Below are experts of layer 3 (counted from 0) of a mixture-of-experts language model. Rows are named router (the router's row for the expert), gate (a neuron's input weights, with its number), up (a neuron's input weights, with its number), down (a neuron's output weights, with its number) and show model dimensions 192-255. Each number is 128 + 32 x the weight over its row's rms, rounded and kept within 0 to 255. Numbers have three digits each.
Before each expert's rows: "gets" lists some tokens that make up at least twice as much of what it gets as of all text; "mostly gets" lists some tokens that are sent to it at least half of the time. This comes from a sample of Wikipedia text that the model never trained on. Tokens count by the router's weight.

# expert 3
gets: ".", "'", "ly", " also", "\"", " States"
mostly gets: " University", " American", " States", "ka", " November", " October"
router:119107103109134120065074191142152168181188100138147081165153123155111095110163124141084073102191163117164148154123140116089106130132178113094154117155078111079101157185111127113128128137143132
gate0:060195132153087117120165114128105139131162146131108164137172125165112139085103110155138140061157136088090225142195180144151158159114142098132082184135122169081104150113137087127129137162115150
up0:082102097178119133132192080144127154136131116184179152185121147149144106081098143159150103117141132106130135164152131134143142098182235126107118129102079155138103162145106131130111136181171166
down0:094112069158118198161143091089086145101083112141094118142119108150160139147086141154163081175115200151162176159139141129121089095132151139094137128098114130136105169077170110123121088158157083
gate1:148176114125127138192117092145163174097124138095124144111096140170149146171084133089119170095123081152162102111131142046120127135148099150111128109124197140156113078069195092152091152122139152
up1:128095110168114116114079115040089097127161141159202179177137217163098168165163157130117145120163168186059051179164124151172171067129112152133143069162141143166060128130121111121119070081094102
down1:155135130178103152126078068154118087130147138171156169111150170164113101126160102157114116148157138149041104158125129145174187090162119050136089112104122133160101191123129172204125090107125097
gate2:111129156117126163182127092143083141116102187107086130122089132094159143120162090107111198092152143132048082137149081141120109136109121181147097101102142162129125145146127106121111143149102096
up2:153107174170125106141129116147082119096160189170154117101091157145153192131156097115161132102161104113142131165144128128165138106156129121146129089099150133091073127114101122097144083180139129
down2:122078134115106174118095135186151105173166125156097147217085113156135132161155139077114089089186197067184102069119101171141147145143174161145093135181104119195114108094099098131121095099146163
gate3:109149136181121124140111121096178114150199106121112082164088177177157096141106139146155108116161111204189192093099131088172148182149080060150052144098156132144116094092113144166143148139097149
up3:121154146094131140138126117114138044178148112113104127146100163120179183142107158160101068151162154125137124099122128081172066134107072103087109066163122119078064158124141120131073097147191118
down3:154104141051172091086134146135092095139096086098110144086160107104117132108164153087095079096142201093146091130146152121083083117113165173140153101139138116156145178138197070102147126124183133
gate4:130149145163085121128164102121125117158178132172129126111160061134074124110081095104173126144113106160162089143101136122099193138145118139147112152134124147149130099060102123095180163133089118
up4:142162150164068113109122100105152132158096054094072133088156109113166168143160153113157115120142149143119151116123146150107137137164129135114170139196145113140113112166145088077187147124138179
down4:139125144113132100089155094057103130106079156047122152135126093084100185150190139131094112134119119072112133112103153119166079159099080133067115120160124107084114140216108124133107108116152163
gate5:151159134191102152103108095058082206174138070133114168152167132073099132119161109136183109080129090127101160141162123095167174116142196130130155170104066164045172110104101143086125186113108154
up5:087108131127116119153135169175134138168170158091133140083121128159097125080109086099141142149078075085078203081137092075133105153215122153108176113121169118174099154141212143068124090102124161
down5:150096091122119175149110131159150160170142135122150157164121140155129149136150141073103087095073140143040105160145094084206138114176120137174176102144062173134113115116083159135143077086098143
gate6:129182140130184095123085113103162108146133087175076118100123137148157126195092128139133173115097157127126133110157121107122179135137132077177151119173095115184118154101157067109120106086101114
up6:169128107179111106129139116118127143106049167172167172102189120167114132056150149074105098120081105114087194141131165101128147180108107134092151156079135171104188125124113210071155147098133119
down6:161182146188091127153163116125126146158151092139095129114202125153087123149166129143174170112118117120157096130163140128077094136118165145165155162137110132161129135179120141097144126086101142
gate7:117131110078097149147147095150164148140137092119084140094154094147139079149158154114113113070161131097131087109076104099142115131090175128134135163177115106161064133097108121144125140188173114
up7:152106140118165123150173094065124169115156158139136113150095144158123155139079066116127082123134156123164152094160103130113094116118095162148180096140130105192066139093188156173133151129138106
down7:120112093131123177070100088136085125108148148116084073143129166131173140108183168121073119106139063096119089123132129126197127116142092098125120147109139144134121112123023149124161102166097122
gate8:143118101150172176137105128163129128108126173109163121095150087137123059165080075080135114168110123082170131129126139157138143151104140094116136164108099119101187133204187134106159171154150118
up8:130097125210151098128175069110107192102061091120158099182098148145151173127111130090165165108137133135112105136120171109149157083132111134080100168153148117098090150138094092098113133175062080
down8:094102155073156165112134208122207111129133058094154116105104083105090160183111147184162108132072133144140146160145128128103160162084103138075088094113124162127123173104114148103081151140170082
gate9:156192097116108164113052114169123164115090175104137072100124122081160121165102114146153149138079125083123133128089148181189104125156119119113073146152119172144154175116135151131101080135148092
up9:155093147155192136130114142139124158148145056074137102147160126164181056090108139191157121162140109181133172109112100111174125169110185077094160152110152120167109110103073107096142141090128158
down9:104118112188142102172120160118129186092152158160153158132124119111175132143117155142160109164116090088132203146098152150090077134106159064155123136124132125098079137107124157118085232188171126
gate10:113132140104062159148127143150127137120179108095135066112153084120150168184122125185160112169152150219157153096122090174175097069119095140109170104135172149140144108101082150131144128051105064
up10:086134182089136148154104229078097131118169132097092072150174101076139124198186140090123078109168073081073105114135129103085155142050154131121099151144090098181070137149138132144097156114106062
down10:142106050137142115091122108124110104145120102143102171107092148137107084108059183122129174133041150150143114207137152111152144200186137072142131151123120090071141175150096145107104081160135095
gate11:168165138129173059143122173130108191125183130085116109111142086170089092150118099107136139125149142106100127100162172105147183185116123134172077168119108149106146163143171151099201151124077184
up11:100165122121122101071110153153107134083146126131085132069121169146126123119154107129137127129175124145090170165174117064155147102136174145131166138161214191106167121098140169109100109154130138
down11:124107148098130073125117179109138161066124114130070126086100119145161120119125176065145136137139180137125129188142112079096144110176204170128118120162141192136096124137129190084127154187137116
gate12:216151147126140149126107135063060131146110120119090172163155131103132160163100111107203135072173139151115162156184083065132187170147093161105119123140159174138091108121084138148137155127112157
up12:149154167143045106106136099129106099156142084104179086081101161119124153151144159133112122064107169103127139141120068137139124101100167137104093136142157167137085148135133157119107145109117061
down12:053131108215112119078136082138123135096110077180152083057097146103094112139130080131135118201120150079115142115113096167095119065107115126114106122106112101127123138101178061111147120155064103
gate13:122172110111123079122102081166121126146146163137126108143077147135091123169135128117121108092086184198085169079117122173092101177160159115131137139182105123137146116116140116086079069100168115
up13:114104167079131080117135069134091104118080149140115149169157200085151146123160151134096104098104151187108138119129097101129129114123146109128158105127134123177132113109081155122053157083098158
down13:143089162085129172083094143120156111113098039075110131158136094134113161153113094104099127103147107109140068116145102173174148108129101182088164072108169150156095113118128143172168128121099115
gate14:157125172139097119153086129124128153191131211188130202147118144132104115134081079082160191119168100118167067066100130093100082053076139092097142144099119101101150169125070107148093078094159160
up14:082164139106093160129106157112155150202093119121195206123112121171145123135076071156140154086125151070133067112100192121122146076087067166106187144094110120088119133156078123162100154133152127
down14:117142151143200047115126146124116099143143072104205103152120090138177173182140104169092135125141122128142135149074107104166156073097057158157158108136124080115123070108098109144146168148126090
gate15:134184139146120101083064101109102171153135073070075173099149114119160103117087109132187130114089152104113106089159127144127092187091175117094094164094076172179190132098102144112111155195123111
up15:105134093134101118177188149221120146118078100144102088098109133161128098118141140091115117159107152153128195148142161118136133102160118189154137149136147135146133180150148144160140083116158131
down15:143102094108121109148108128159182148146155159131144122107187111206091094183108150079141065069104128141142112118156165095134085188162133180131157141145103129130174150160118154091196128094104161
gate16:136167086038094125107102120121130095139125077160086113111112143089116155161196094186147187107114122186089123137140056112117114163159112167146172105104153174132156111159144154063116148112141190
up16:182193054107161181107051162114103188182129171183131120130152123129112100110152106162166182110146129138151091142089139183191153199155119142182142116126118148104160099154107085085176136098158149
down16:130097178167079091167179131117134107087133092095131106126075167154132105158087155084143105184123090146083187137126097102119116176112125154114104111124179121132118115120096121147093142165035112
gate17:149196118118166072149144119088120136135156153163152148128144104143135137084097214143119131146157145140097154076119133114111089137083147182140197113106120153138115128149178180101104147118123118
up17:159128117118152098125172136119131170136115141163152166161082117145163156095185141149173122082175118170148149057089135126175170118140132076100183114113107113157108091136129175141139151127072096
down17:103090179141096181141171153162151101184090079142113117126076122087084165132173049123200166134163120142163155167104140158115136149193096161165061123148146119170145078065137123125116135101118195
gate18:198086085198100118080125091053125116165174108131134125140118153102152105117121108141123109193139086091100126159131140124133122099138139123100153129167137110157142112157152142185176090112146081
up18:153125083162140092158131142126161136116182153104109181090102068107131121142110092068099091105128087103058127137113114122154042136084117154113075127114094099107072109152091148150122177139086114
down18:102136127074172145094104129161123071171110134103193115146109145136145115122122127120157065099098141093115099101191112143114108106132098127116156125160130101083068133098109118091171155131076128
gate19:138147134099101144172148127204119130125120122079150120113085157104171117183077050152156108108047185119102121134110183116187141130084112143144128150121117120124168132130194096111158152165183144
up19:099140128157109096099185078145145154184161137113115169155152215116109165131129110122159106143108100142133149124099143127068137153163137118134088121088130129145155150179119145111182185120156146
down19:089060162182138189137163103127132119126097125165180152166084160131107149160120189106143130109165136152148134075118142087138133155159176128144149150166139119135136094099142139146179110158161144
gate20:170134121143101092110151177182144149137102117099097197129127109131111135116113097136071065110107133079089141092139149076084142146070173172148148132087048132116120152162152117081089130088130056
up20:129178114152109101169152174085094136042177108180094131124151073106144115153149121084155151118142121153101142116077116116090121178166140137162133127121124120194144131070156124144190146182112171
down20:172159133164115094106133255098149160148198124076084152114140111113125110159120140122119147065112097089139152135149168074082139171113124082112150116098149158181126158132146125068143155149076115
gate21:082145168115089135113127080147113132090097084187094114149117110114122127155187071144162125114080091086120198127131196170114119158110126091177080121117093141127116102137120134102139151167117084
up21:087141038113105133119140176093119115109071155115156124114076161100137135157109135109081145114123177068126149091096132113126138061063152146110058121145107112173135100137155156121145116106148098
down21:130068109158104129145149155170152164140118116088179128148129154151102145139110155159127111141148138167179104105117166182143136101137122135172149158125162165104138132082167160145173125106143110
gate22:162180089156151120156132130129110119102207135147119149118127084101135119085147068108152151097151144166162141137175119106139128136092102092106179148109080094177128125115100147171130144133158131
up22:176086065090142160111159076122107149155104160183107137077089120106132113197142168087146174133129121123085094165144146055124130177163148138170089154132163151092144110152128079095181068157042116
down22:177178110093069177206096096108127133107181158106146079088157173097128115074111125109164178132135158201118101136165131154096175138131126069121133159065072164149137094127170131115140146142154116
gate23:150138135117163065149102143171164169112150121139160083147066152127154139186105130075128130113173073162094146137158181123083084156111148113097119175124085116135175186175126138166156068103150129
up23:077075145126122155123139105140110124079166155115155149147112086111204154135127109142137067115141145165063103117083093116099114085146131135083127127149140109101104150141139104166073122169150104
down23:158107138129123127130121081130162132142127086146069169127139117151086096075152120117092129123095228082109142076150065114179164128199112154115190172134134111141111115146197038155130171085111152
gate24:125158130063207204134152137174129092196164208138108118139090104190162108175116102074097114125120166141162114079127073070109113138183169113114186083155124118122141111157165181114071144167179133
up24:126117115144175130079119131108067136099112127145117141121125128127159119084087157157120103148150136161172137113119163180135162174110112128147077137114203111053128113077138089141136161148120118
down24:116095077134142144200125134130127124143178143122141100112139161158112089134112192104127111134046110132095144160155120127063134155136136123095115124114090119181104139106124158157149119141117136
gate25:127197143091135092148138116161155119107137128100122204087094107123097060073136192129127110112124147118129130086187086134154118157133177148190089173142094156103116064128122072085140139207132177
up25:181168135126118164112091166144142180124080089144131122127100139161079156140112088146174162141144136073165144119153137169128156112159109074167135081172138134087170099142113139160151093069106141
down25:185184145112133146089157174108154129135120064085124179064104124184097135129139077104147148142114086118087146081236127148152122136178152088140171101128154195159132116112122118088142092140132156
gate26:078119186085165113079120144123108154156135119106068181125179060123115170143148149147149150153139105152130102104142100110106079114126170079155113162164142157121178096166127114164108141167114147
up26:101136115120163157096143130099135069126122117141129101142112125142108169109175112140123133132129116174102078156123107149175139140108097090141145138177150105182132089135087102161046082158186097
down26:125144065153104116106107117200169156168161155137166095120126118138089140111147130105121121078087144146127186145131149152091180109137106178126132136202082111135172112192161081068176145086096093
gate27:103212114146132121093139162117149080173130115134074065147151093120159124119130131118142139097135192152093186107166110138107132089124121124172064097109108131102086143147134173067100089152131139
up27:188140111173113120151192147126118107137124085120166163101121068086102097033125144141157107213148110081087123108152105167094124140125138093120131141109181151149194133101130091148091113128138173
down27:116123096115097125062097103094103145118111145103129078119059089155139108126125140086138169117090151156137189136082154144126057141112111115125116151160134202125151122109096146176103118116185172
gate28:145153183082113097093128220173117192128203159085152165136090123144146142150165122150133169051161103144093135118082133087098152162201155101153083130166147093155187147111120098139144112116150110
up28:120104097057153132086121146101151146176163099076116118151165132102066153114168134180108125133171210133084074088105152175116177096107175095125122145165103099129126178108105122078115095151108092
down28:152158074121151119151162027122102140135099058182149135125154104126083108106111123132079076140136144137218126169132088154137086091098155113127152158107113129127138141162139160098123112131079039
gate29:107150096102126121155105115131168163147182124118127135097088182152118085170138139170175111127149128126111104122076077121161179085185144109137120145171087166141112093164191125140096096107174163
up29:111140088138180138091140065154132106176073132073092154149176125121125121068088103106086119082109072151106110139109060084114071114128159123127104092170088131124126165163199124149115103125100124
down29:159126196147146179125077136151191168092142148139167102121090161124086099162143110111113148124156106135144113125124176177129173133137133127126173172121125133116133087108101124099113155147122184
gate30:090113174130121170145118120127107155157187133073132124098158139067084142163095145103079074156162090120161114100172047103127097188122101110125085095133112149195090182129173131072163158100105104
up30:132108110173085126152184138086122205105090187159122154193104072152128042161079153098161119078113128131117121149095182134088176147122167095188112132087152134105153100105164176130146199073141163
down30:053082128170118168162147118126109145155122125099161146132159123082127139175120095114119122154151116100150122090115045126185090167140142097148067095131125163196110112157216151115134137125072143
gate31:137147166126145128133175052058094134136159176049087167160109087143218159150088096108147177093168113094197132089142145114093172203140161137151093085132126140136126090146119110170110206139157097
up31:131128159104099119123123156106105167118132114141120130161117112150094143128122106108164133120102149111157128088148086139143097076146088129144156147154091125119184110120107170099173169041114146
down31:128119111134148084124173114079104121112120133099120118136073097092199134146128139058130120103121067088106136096215098203101124144101087101137108109130150137069110129183133065141196203164126128
gate32:088112153080137109127145165176141138132133140108086181140158168108115165126181142089156098172136151113132105057180057113125088084147157138131102140116124133098120084165115166146158092156138130
up32:172145100137114179145113147098163115130129169142150089173141093131130125119047084083152120170128149068184117104137121153160150157168096121137084111028122141185166125166145108126120155153112164
down32:108075156099131138122149128189143050110123118158121169120147148150113160059140119087144107151145111114212108112162088116069153141058139106076135101125173107089186091141140139151117123157168127
gate33:085140137086142110143181171144082158064161183106158132079106129175108147089145171079142172090162140109082125119137138099166148142147144080158153131125151165201173109150132162123070166114191110
up33:188144127108174122157097042121118116146131147084090116118144095122143102141108158070187121138132091144126161102080145134166136104143108117121074116125130137099141077151179112167171099135106099
down33:140160089060110146089106060127091159114161203104109121154122104094070120148106173123158163142097131144070119079098130116141159145176122143119098116170082138113127098136132133150079118129163165
gate34:102124157136149134088158153088150154025104196166124214102118171122143122071086144097145115127120115148154159147151149128148134187152192130070138116156182093157126112175082098061111212107181117
up34:147088167142087106125097183134156145075123175162111108031147143137127004095063096132105121126111147129136136065127121204115109160210135136128098095140119116153195116147153109080131198157100126
down34:095180143126179116145111152159119086166108126137112131152105100151137187173139159093117112099170169104117103157130109107098150146092108169164175116086123103200096156158125143145113074164194129
gate35:056130098130136094168077181145141130107185162089115163148131146098107126115153074168097142105112110098105091095146124106173064127117112129157088168133166115104177118135137123118146135159180181
up35:123158145107131139078132132154130138141108137074170125090105090079116182146124086126145187109111160152136123174150125144080151161142140117139127123098102077076160108138147109147081125141107195
down35:126140088204075091167152105143096167105133105203144134107108216140157090124132080133126165133109154094155123124166144094086148132094070085113110108087096137164090107087144085162109132116143179
gate36:117134102106108114143092138122128158156112123072083177130179189145142092110160142139094126089132121156083126079137138167180104121141122130169150118124128134152130043101096202146133127124182145
up36:161101095141099163101129084169117096155131099091155121150103108166130139132144103172144120124183117106170107105185106045155154119080165094129155157181171174138135131171130103184124099131064133
down36:113130165078107135149130168106074096170166158112128078121098115122126153125109111129145082150164123145157115093156136105119131137115126116077124126140107153111130143157088121106167094156163151
gate37:084170112116122099131084165189119174114099174141201149095164125124074080104179130092117084080112087090127064084156140121089075094151169164151200101083086140182103203145159082153098150183108135
up37:138118103114128153082144141120165097156143112115084141110176116095124159143100162123187117130116088093148162157140184160175156137140037149177083086071172045147151131109168124140148086102163138
down37:155121113105112118101105149168119174107134188147175131096144135104125160081130198121168091134096177050165116107187149176161133058150123118162153145114128125181105147079166110148161121136064165
gate38:098158145148079082158141097160159111110115137144159053121088175102086090158127109125167113125117115138188113114164108120096162138103146130145069170094119163142155122125133096139117178109158176
up38:118139126134061125091069217124119141095081144067133132131176122131147112147157103139127071159097046102150116122160146128183145111138148108165145139171148156139104143133135118098123127111152148
down38:120137094188116122149136158071108144097102173134106181165203072164138118152095117134127178129128167166103129157089135112105081103108084140149134087153137107131087136133117153114088063160147130
gate39:132090099132164116140107108183128072167136074124158145136113142137109055147139145145068084135143128118152106086165092087150132163111208082100125145083166124119105136156078203132108105060136133
up39:113125144103176146161188180106142166166107085193190136105128150074154140162160127119128080125154146173130091134124064080126174144136124114133170163135131164157097169127098100176155153113191102
down39:120121142112137093117105104092116082088123205087056118144053168161072121154205175174144170147095125100115152131112131085154161161198148142127139074180146094080125083123110090087126143195048097
gate40:098093070072124116099101141158113090142096160115132172106146172140130154131104170155100114167144164092093173139166160102155115104094119133130147141126100173187128050158123136105134151124098121
up40:166132104161122094146153179087141087144136089134118140183107136169104148088133134116090181156138170087130131143096160086101054109155178148098133119101147176186129093160056163068194120168092154
down40:117167102133118148064089127178135110076120083090129089143174108050132104185112131122173132060104120176085110139152115119160189142163106120208137178113101077091148171079128094151089132069088120
gate41:140156160121119080160096066118100120151115155150079156160169119181155087121142132127127198130166064182190117103105165140098096184165131160161142156139162137093125157149082142183093194081117167
up41:101114135111144167141116115090145095160151163157137186142085101124117136131148140113120131130153117134079092119069113133120150102116123148113112102168154070071110144115101108094078125119167155
down41:142126100130160144138120167164197123104115114123107079121095135100113177156153128153138097104191183141065142174115060114137121140127103178154108113149136150154170092128171165135188107139112146
gate42:146150160142095112181144126121175135149156198169139095103146145181132102123115116141200127121138078106192091097122141151179138160115121100168090127093163098129118084063111108197080082068137077
up42:153082124091139125138126137114061161119125173127171145173141131157104153180068125047111094095066133121103118137175177151115138152125108116134130148067115108076164117150106095099110147106142094
down42:160166150176081105181099092123148120134125180154171117129159109161115160104139124130197115104119126084141109103136179126084167106132084083123148209100158113164138129048057162161129123100116100
gate43:111142076084080113093168100183111112166137157131104201138115096175114087135149164161118145151190122189088136146105115105067169111152128143135190117164147088105098074116115082170109091123122125
up43:120114123123120121124139121129074119107138085162076171147126162112104098089178149106082133206085119091123174088099110134195048108128132117151077104130179166094068140136156156095132132096126112
down43:236163147113099116140082123124164094133127179110123096121131148158097120161112158100101139131145115129177098159123138153092114093149136165132180098125118141163161104154108135110126174164132140
gate44:075109152177138082143114096135140097097126130137106143071118120134091120119154116113144160148085131112164146149184134086140114150105140134071077125158181133127119068145170169199125142180160076
up44:173136136122145109158141099082146098131161085197174121060115083110147112110105121127114163105123104085092087140084092136115134181105090102081093154129097170075101117112145144081190045108132080
down44:109133107149147121153081101182103161088118087059073113129075123078153166157107111148122157058147137105108156175155189179128126141102156174082093183143135110137155155142182172156115095127194147
gate45:135168128130194098172172138139134150075150161056110138064132117143132055125130099151117171128143124145144163096142116126083106116120097097191144106108072118102165129159187112155128132165105107
up45:098209122100159138160118155169168146155098082113140110147104093149119118081128146129132125181104135168146234092120183097127100140126108132150130120123116181117148114149152174079112163162136166
down45:176100100150081062130072065149115159173141074106168176181094142146148066150100117106120114091116091110149101100144133106164102115136162110096130190142132124111146151131111200154136116074098141
gate46:165140115142098100209102096117166192124158147175196124088093109119077146180152127113184099117073127127108164161100136123075069121138099117157089201091094136149212088162118153094154136086151145
up46:111108092115126151123181100092070142086113152107156100137136153139150068073117141133118143102121141084142116111128139188133120162103118171136184129069114100129108095139072177063157081167122072
down46:161137092171046115185106098136116163142158124116191114113089136103111128147116169126159103015130149174128133124102117158155123182132097196139136154097148151164112129200121127062166081129094120
gate47:187128085093098126174102169091157105084149231126144177093153136116093110117102103118098130148091106094110192140109134129070161131087089124131138123151165184116188152141132093104099145102143111
up47:123098134111159150110119081107177101111138148164114160146107117044142138100103071140118140131179152111133183133125081033151100129099105070108123131128097148138136083087134154165119115086143128
down47:091109146116150144090153090181159217114146147210116114181152080092139120129074113147102123120087125177135090104117125054112043101112127137077143127112122075153144085060074146165176094107155119
gate48:105149120186165169150132118122117147151117158148131102108120160117122147068120114141141183099152182175159142130133137131179142158164163077141106118104149086161113113073200104121148157137204111
up48:126170110123122070123061196146114177154109098155129163102104104169100140129113121138120178119097154149080127116170105142162128141105131154157159124103079180162169065134066142127177167182111164
down48:153148125135088145099124142109161188114157131129121122120103166092177159179133069094106147157114065157065119107139126133145183133170056088124167076136211157050114131150131063137195133166150133
gate49:157199153184095098149084089144119165139208108091105087094043136148078144110125108166096083125145166190092117123184127207145123123185146118126108123095108178115171110158107127129140116157094150
up49:110079114068180091107106154172119129074108059133099127162160159129111073161140136103159110158078069133128111076172102123101128162138068096091089172173124116089168146177100148171159165143109132
down49:197096101138151114171083103091161125136138142152160103119136165230144161161119096150155100162116122155149117081147117135133101098183113107119103119154095184125119093149096156111156110122119101
gate50:136179150095116128139044132153137141049102126087112176122095097105163083152073170102109177107060116100088165137129132170132152059089125153144107126084144127132167097171167153082103124177091123
up50:095112077136154160142146159130097160091177154172173106135149174090109117141169124107174142117139096081131080086126132133134184165160072124147111125072110139119097115101104122083163094073172176
down50:191141116088132154131061140142146101149135066088085105134129120071157098174157164123103108148105103127098136141159143210092180125125144108122137116113132135087131124134136141084141091095086141
gate51:087154113120120127074170104173116141130151106109092153137118188158103071133121114140108079164135167202084116123191122135144107182115133116144135164154158092163102108116165141158136162132171130
up51:078122116133147136115125110129127123134123139153136166161107138118137113163123089179121107129178112183147118134182085207127081120112129126156116136135137134095131124135125182127083188116137152
down51:085140091113092161117098142162109097114110112075083116130120152125100129119179203120128164115140140117147147107132132115138176128134114166143126124128106126114103113093190092168162062118047170
gate52:120118128125129191167134166114146134154076164122163150176124121108088095136106100121124091116122121118138133139133211139182170093136116074112085112148077078160141103103131136119155109088116109
up52:103116168177156129113187103062112084097079095118126158130179081132134179096101144201130124059160172114133134090088138118107149106118155106109155114086124106068089091141087167153170179119049112
down52:132098166178114169124080159201180175101137158115089147107101132105114141145116135154169160223125095136147107111116157112153046144145144160143114088098142142179129182086137138146104120112158181
gate53:163170095144128164104176112133105160111117093130045130071125111149109102133119130089115183130111186145113140136172107087116159165119118084152123121113146206141105099093163102084165117116132180
up53:124105111153113077143136120126120096161106116132158107094091109152107067135116129132112080140081103100120123112178172175147110155118141097158082130105109111110162138131123182176178111152118125
down53:187130134168114112158084106118134148137079079144120160142171099107147131125175148084113159135064091165188139094151097110121106159136127068161149153108097125149098154119127152148155117093151174
gate54:188118091187112136177157086107130129065184129107149108116141184186074108145076167070140137175106120120102160146134161106074141190124130082161141128155121136137136105071161112109148148087073165
up54:175106116130113123163091094166152125157113126114123113145129109128148127127097104136089189180113173108074177179170136105109098044133101118105127109064116105038142109112114161143155157179157164
down54:082103110120156156127118151144144127171080147054096151121114147114124146078094169121125184190159153099126135131143141201166126083100132138069150102069063168066160128098081146160115111161157141
gate55:131145143079096132097104140089181123189180116167186142148115088121057160152096123075116096088140101173094138100121095134122120100101082201143130135138063103065124079198140110060107095174162174
up55:096075106145090126071152069075084151147141097098120153124110174168193162092137126139141140155126134129179108091120143194099060109122126109154107114167098100096083177158066142190154177064086107
down55:128080165143132134168179150144174184105121121063160056178105082130067097118096140154149129114147144131123128147086135078143077136119098122127137115121193162181157127095100137129181087174186135
gate56:087176127147159033184119150122166155153124207186135159102141146139159150145112066163151140130128116159071091125190101116131159163082074113090118175106107166154141117113119182151112109112149129
up56:141140150124161063157117166174091187161090172111164071093215142136106131203139115100137186106141057158071076122092159152116160164156135109111166125136105149197135091156152149096154145188119125
down56:090145191164101133144111134132090181096131148094097092104153114130155153162105125104136144099194142162053105098097176114148185141094141106143137170153155212177117125086090133100113151140090122
gate57:138192096132148145131146150110108137067160147151144069134128166132151123142119205143096125097094093157123218160057141110142109157125121112186135140132119199137159163125098199065134163166127133
up57:149121174150095150111165079091120109106085118086122101161109109109116136103143103148104113075150103121125128164175166167119154189121134154113149095167116146151162100085184080145124159168146119
down57:080078143127144128095104080064173139176125158097127144130135113147125137092108119154174201127134124112130154069126122130124147093117160136143100163140164123133147056089138099174084100098101099
gate58:154151160116091183174113104139167087144140114092141034165171056221098170150137147112147143103115151135213169140119150196176169094145093091143135131147155124109091156117113171096114118072158113
up58:109146130144175114106105155161071130146149097159072148078092184138207044129053089165128165140105166121119099129126122141109100136083152107101093149129169123135155163103142095126161112214097196
down58:154110113101166102148135128195116122129136095146122127122105156169150090183132078083136183094121101076138086140142166135139121093109127127093126205105039207126126167116082141159156139096161098
gate59:190087111091204087100096163176134131082156134107086081151052127158189117139090131075154216124138117091136120105081159098158153108123137050130154128151134138061122101207100137155075110160146117
up59:149098167109174111150131152099070166091125149138140113093167149120178077201157107127141153098122092089144177192117154149143134088117168101143137145080120129101119084089117122145140130146135123
down59:139052075109160134139138150151117135107140132165093079168086134161170131128112128157162145132168144064136165187119135160144147137136126125142131115158146112097138109130136160147106153164140117
gate60:137135139122091093100095138110121125127176104139101197093090189116156065158195153143122152053111106086116137180087198144100160166077189140134126156113168089170123100146133116158168084119137162
up60:133146124179122159160115151177113058126126199073147104140132135178136168101117143120133082150115090171110076106121154141108173108206086182143117126138178158101151188149116169135065172121112107
down60:157083133091131131026142100165062011133124156079061123149115154127158102099139151131140127124094069112087115157197137115126197152189130187156138121128154135128150143153149134149147167165096137
gate61:148147128166112119124107135183158120113113177071120156146150102150125085133167139153133133113180128078214171104147143174105126157102160157133107134105149108071095124154107180072143038098134175
up61:136107166117122118055122117145178137088139157105096138183128183164171183151177163183160094148179122055197200095131113163152154046136210160081112125106171090136121089104076142097122137084115091
down61:110073109093128124130145104111168125128187151180082088183188104143081116133119109137148030105166130145117088149105109080087089081116088144092151118119157079187161124102126205186108152110129138
gate62:079158137097133170121130147065111111091109179178155129103135072089098129121169078128078048185115172153154149172145165141164108111086168117140136122087175094134103141121172110107165078091118061
up62:121113156133144122180073139151105145144085132157151094175130116117135175180134107142176147107154069123104112115104104167154186113115081087106117134111075111084153063150148104134109153163122152
down62:186157131131105138071145068167143107100179157111076135120117158187105137106099142091121102082118154062129132127141119122078102107174167132130165130142137114155051166127117125145105109156137136
gate63:128176116117089146098074041126122187105239184152148126105069163096125119176083113078147187155086146136121054129075117150180156170178118102126123135133095122064102119135175076102195133159100121
up63:102135143124133132114074118112138153148087116147142139079169168112072131088135118099115120136149086072112064156080081138102184145176083127139121102130058110126144180067141095103059107166108118
down63:128107111143118155147141140204170119143090100136106136170171182118142122121114146104102046154114096051163162107107163140065089074084112122117160096110125159131158178178125125126164084064143152
gate64:146137074096068142159090129115130104158110126074124121094045155163161112133133172133088139140172188178163132110124142126128079145093125171169159136115078179166108159138096178171153128133122162
up64:126162072161157150130077155148116105114125102115170149120114084114174154126124063167102135108129144053113096126146203189126130124084130137165105132085154056083133134129128113132098168210154124
down64:139074106098122095115115126118073161140143147148116147166055115120147096183126131072153146112128098102109154141097152103143150098117146132107164187169193152131156156124120107176093152131176138
gate65:119113094119147117149139125078126138116115159107137094112093186106131101078157118101086153087134167124128085145089101128085167094110214136134095145159149100124124082141071084141103148085158135
up65:145144095081161149093077091118122129145166097069119102119103161135180129168132137184108136076131188116135097081116090113127133096069083112102160124137154120119122108171155123141160112171150211
down65:124113166122098149212127153112122192148080172139082121165136147169074101143139147115163137145113128104169186134155175115124120139125128129118145120125090140164117084101146131159069115171115087
gate66:132150115160133136111165124110093106151163163138128159116085137140167106121105133139128142140158171141183169148127032098081124150133121101165139135142108154143179185069145171111139158167106122
up66:134148100131159122109127187127129102087156189131184165121141122159140137127137101130121125188161149142164191135121183113111115118130130173171100117145201110095073100128179114116133126130126105
down66:183132140141146141152135155149145207183106143123142196152164092206105096138164103100094101112152144071096099122058114096159082103170102145138111108194115115146095100169136178158146127124152145
gate67:146201103134128119109049199182197098071142130098162158124144067100079057131169133157156066138111112179174123158121125171104138124085120085147093115105162090177142101106152101163137090168157141
up67:132182140129137046158152201147151092102179101160105140144104131072181148113170099148150144123127170152116135104156130150129082148071071130118115161062195134069103089101102106095087160155129134
down67:205147147084104150192118082148152115077159075115174064154141081098120119118140134162142130089107159124113165109200110126053191152127109132162187114114159118095107110148091143069103196156127142